{
  "experts_per_token": 4,
  "activation": "tanh_gelu",
  "balance_bias": true,
  "router_bias": true,
  "norm_place": "pre",
  "qk_norm": false,
  "init_std_o": 0.0154,
  "lr": 0.00283,
  "final_lr_fraction": 0.05,
  "train_tokens": 307800000
}
Below are experts of layer 7 (counted from 0) of a mixture-of-experts language model. Rows are named down (a neuron's output weights, with its number) and show model dimensions 0-255. Each number is 200 + 20 x the weight over its row's rms, rounded and kept within 0 to 999.
Before each expert's rows: a language model's description of what the expert responds to; "raises" lists some tokens whose logits its average output raises strongly, later layers aside. This comes from a sample of Wikipedia text that the model never trained on.

# expert 33
Description: Syllable-final word pieces
raises: " and", "-", ",", ".", " in", " &"
down0,224,192,189,204,180,232,204,200,228,178,208,199,172,206,216,207,213,220,198,224,226,191,191,214,207,152,200,232,231,215,189,182,189,212,161,182,228,188,207,195,183,194,228,186,188,188,180,183,223,216,220,201,236,222,196,198,178,176,192,209,186,193,202,206,180,198,195,178,198,161,176,172,145,179,206,200,174,206,162,172,213,186,201,208,215,196,202,185,217,171,235,222,227,214,220,194,171,181,266,209,191,190,169,223,189,208,185,188,196,173,199,215,196,211,189,205,236,191,205,189,169,211,189,200,202,209,212,173,190,194,201,176,234,157,191,180,168,173,210,214,171,209,180,207,187,202,181,192,217,213,201,181,212,201,211,207,195,220,182,216,243,229,152,182,205,225,223,207,197,234,214,181,192,181,218,207,182,204,236,204,206,215,214,216,215,214,195,220,193,209,185,177,202,187,210,184,183,164,217,227,191,199,199,204,225,188,228,221,183,224,211,218,218,199,201,196,220,228,235,175,219,217,200,212,228,199,184,205,171,236,216,184,198,151,198,171,240,209,173,194,216,206,210,200,202,166,217,195,200,156,208,198,202,250,158,182

# expert 37
Description: Mid-word syllables
raises: "-", " and", " ("
down1,168,163,215,168,244,211,222,196,199,200,192,193,212,215,247,181,191,174,187,240,192,204,191,227,203,165,192,199,199,201,207,234,175,162,187,191,210,214,235,168,215,206,188,213,176,221,222,188,224,209,203,171,193,209,195,194,201,195,194,210,223,225,188,209,206,170,231,211,182,182,213,223,208,212,180,215,193,209,214,195,228,219,175,196,212,214,181,213,202,211,225,188,205,191,179,174,207,190,172,212,189,219,236,198,220,225,189,220,222,262,197,211,191,207,202,194,210,188,194,180,227,193,167,197,198,209,203,187,193,188,174,240,234,212,213,207,174,206,204,187,179,211,209,177,238,164,227,190,174,209,204,171,176,194,199,193,226,186,220,210,144,218,225,224,234,218,193,207,196,241,178,186,205,187,186,191,205,175,169,202,211,195,193,208,181,190,186,196,206,198,174,199,195,204,187,202,194,190,190,197,188,187,218,251,218,173,230,183,247,208,184,213,203,199,197,178,200,179,148,178,263,181,231,187,196,193,177,225,242,193,225,202,184,178,187,179,192,207,211,204,208,188,152,202,197,217,185,151,207,201,204,227,188,209,190,195

# expert 46
Description: Name-internal syllables
raises: " and", ",", "-", "'", " to", " &"
down1,228,195,223,229,238,207,173,241,177,210,225,210,213,221,210,196,209,203,171,221,194,221,211,222,196,209,214,208,204,240,211,239,194,204,194,233,207,207,184,204,233,222,188,171,208,217,180,184,173,214,242,199,220,208,197,200,213,188,220,191,177,170,210,159,199,216,230,191,195,224,190,206,216,215,200,189,223,177,215,176,184,193,174,196,202,180,207,210,211,195,223,190,214,157,171,171,179,238,198,206,195,186,228,158,207,213,183,187,213,234,185,179,188,227,166,196,163,222,163,220,172,194,187,194,162,161,198,187,208,173,200,209,217,201,195,171,198,228,250,167,167,197,183,191,213,186,178,196,234,206,204,198,220,216,184,174,197,177,186,214,205,185,223,232,213,158,198,210,178,232,180,211,209,195,210,228,197,238,201,164,192,194,208,186,230,211,232,233,189,219,181,156,205,198,168,191,189,202,231,194,178,204,239,231,220,227,182,202,227,183,209,210,209,179,214,215,227,179,180,175,191,219,173,197,197,212,180,195,214,182,198,203,216,205,188,208,200,220,216,179,204,192,204,196,225,187,165,192,209,210,166,177,210,221,200,183

# expert 11
Description: Plural nouns, pronouns
raises: ";", ",", ".", " and", " (", " /"
down0,170,211,196,194,177,193,216,189,194,214,232,174,203,151,182,200,216,238,183,207,210,212,182,203,161,158,205,202,185,185,202,239,175,193,205,203,190,195,225,176,231,213,198,221,187,192,227,226,211,171,220,207,180,200,205,233,185,235,221,208,209,204,193,216,171,205,184,201,214,200,204,197,213,201,218,184,185,167,219,201,188,213,193,233,156,234,221,232,167,257,208,202,167,188,221,224,199,207,228,187,188,192,228,195,207,172,205,179,181,190,224,198,221,161,202,160,212,217,219,205,220,204,202,204,210,173,216,229,229,192,221,197,193,207,220,216,232,193,243,228,185,209,199,171,192,197,201,216,209,193,205,222,227,229,206,188,207,223,193,183,214,212,195,226,177,202,176,183,222,176,218,192,190,200,218,208,231,181,159,205,172,171,178,188,185,201,224,193,207,193,219,167,200,154,181,171,172,186,212,203,185,205,193,200,196,208,217,183,209,225,227,191,225,201,167,208,205,182,199,234,150,194,171,186,190,198,209,202,215,206,194,163,165,191,240,178,232,208,164,190,195,193,197,178,211,169,183,220,211,219,171,182,166,194,199,221

# expert 22
Description: Titles and word endings
raises: "-", " and", ","
down0,185,178,197,220,218,181,200,162,218,157,208,225,218,197,233,208,242,213,209,210,222,172,157,199,180,186,223,235,203,216,192,239,184,171,203,194,197,182,192,199,242,190,233,193,214,176,192,219,209,189,214,234,180,199,171,215,199,213,208,229,215,194,193,192,229,202,185,218,190,182,183,222,210,202,203,211,194,210,221,162,194,203,211,180,208,187,216,252,174,195,220,185,218,200,240,213,174,186,245,196,187,212,244,200,163,162,209,206,183,195,207,201,210,201,216,232,199,201,182,171,214,212,211,176,195,225,160,217,191,214,228,212,217,219,212,213,225,149,211,226,188,192,221,188,196,232,209,195,182,216,206,174,230,183,200,209,204,223,168,237,197,209,188,195,185,150,194,188,223,196,198,196,218,191,215,181,172,198,204,187,239,206,206,231,177,233,186,203,206,185,200,194,190,181,167,197,206,201,200,168,196,182,207,202,206,191,212,192,160,204,224,179,200,200,180,194,231,205,194,208,171,203,188,241,205,203,212,205,164,220,242,202,217,200,186,231,199,199,156,193,196,221,223,200,185,194,235,209,170,221,193,187,236,158,181,213

# expert 18
Description: Capital and consonant fragments
raises: " and", " at", ".", ",", " ("
down1,154,188,220,185,213,224,204,199,208,190,233,219,213,185,230,203,209,219,170,182,191,190,214,170,186,213,207,189,172,214,180,185,229,212,206,202,175,217,164,210,219,177,196,212,201,193,231,229,187,209,197,227,223,209,180,183,213,217,179,210,216,227,201,224,170,175,176,233,210,226,226,192,229,189,178,249,198,209,209,189,199,172,192,212,203,213,196,224,169,216,173,234,181,204,209,149,182,229,196,179,201,184,190,208,176,181,185,208,175,183,189,176,175,215,179,178,212,196,186,200,203,201,200,191,181,175,170,203,195,199,179,214,197,209,204,179,175,197,178,208,169,234,203,174,155,212,186,182,181,173,199,189,210,164,177,204,202,230,197,240,187,220,180,186,200,198,202,228,207,179,222,205,202,214,198,160,221,168,185,192,203,221,171,196,183,205,201,213,216,177,217,214,235,181,182,177,185,202,215,199,170,226,186,208,181,187,208,183,191,215,229,168,192,141,203,176,214,213,219,215,184,223,229,201,234,189,202,202,175,186,209,200,176,215,159,194,220,199,168,178,207,209,264,201,218,231,210,164,173,189,224,182,195,208,172,207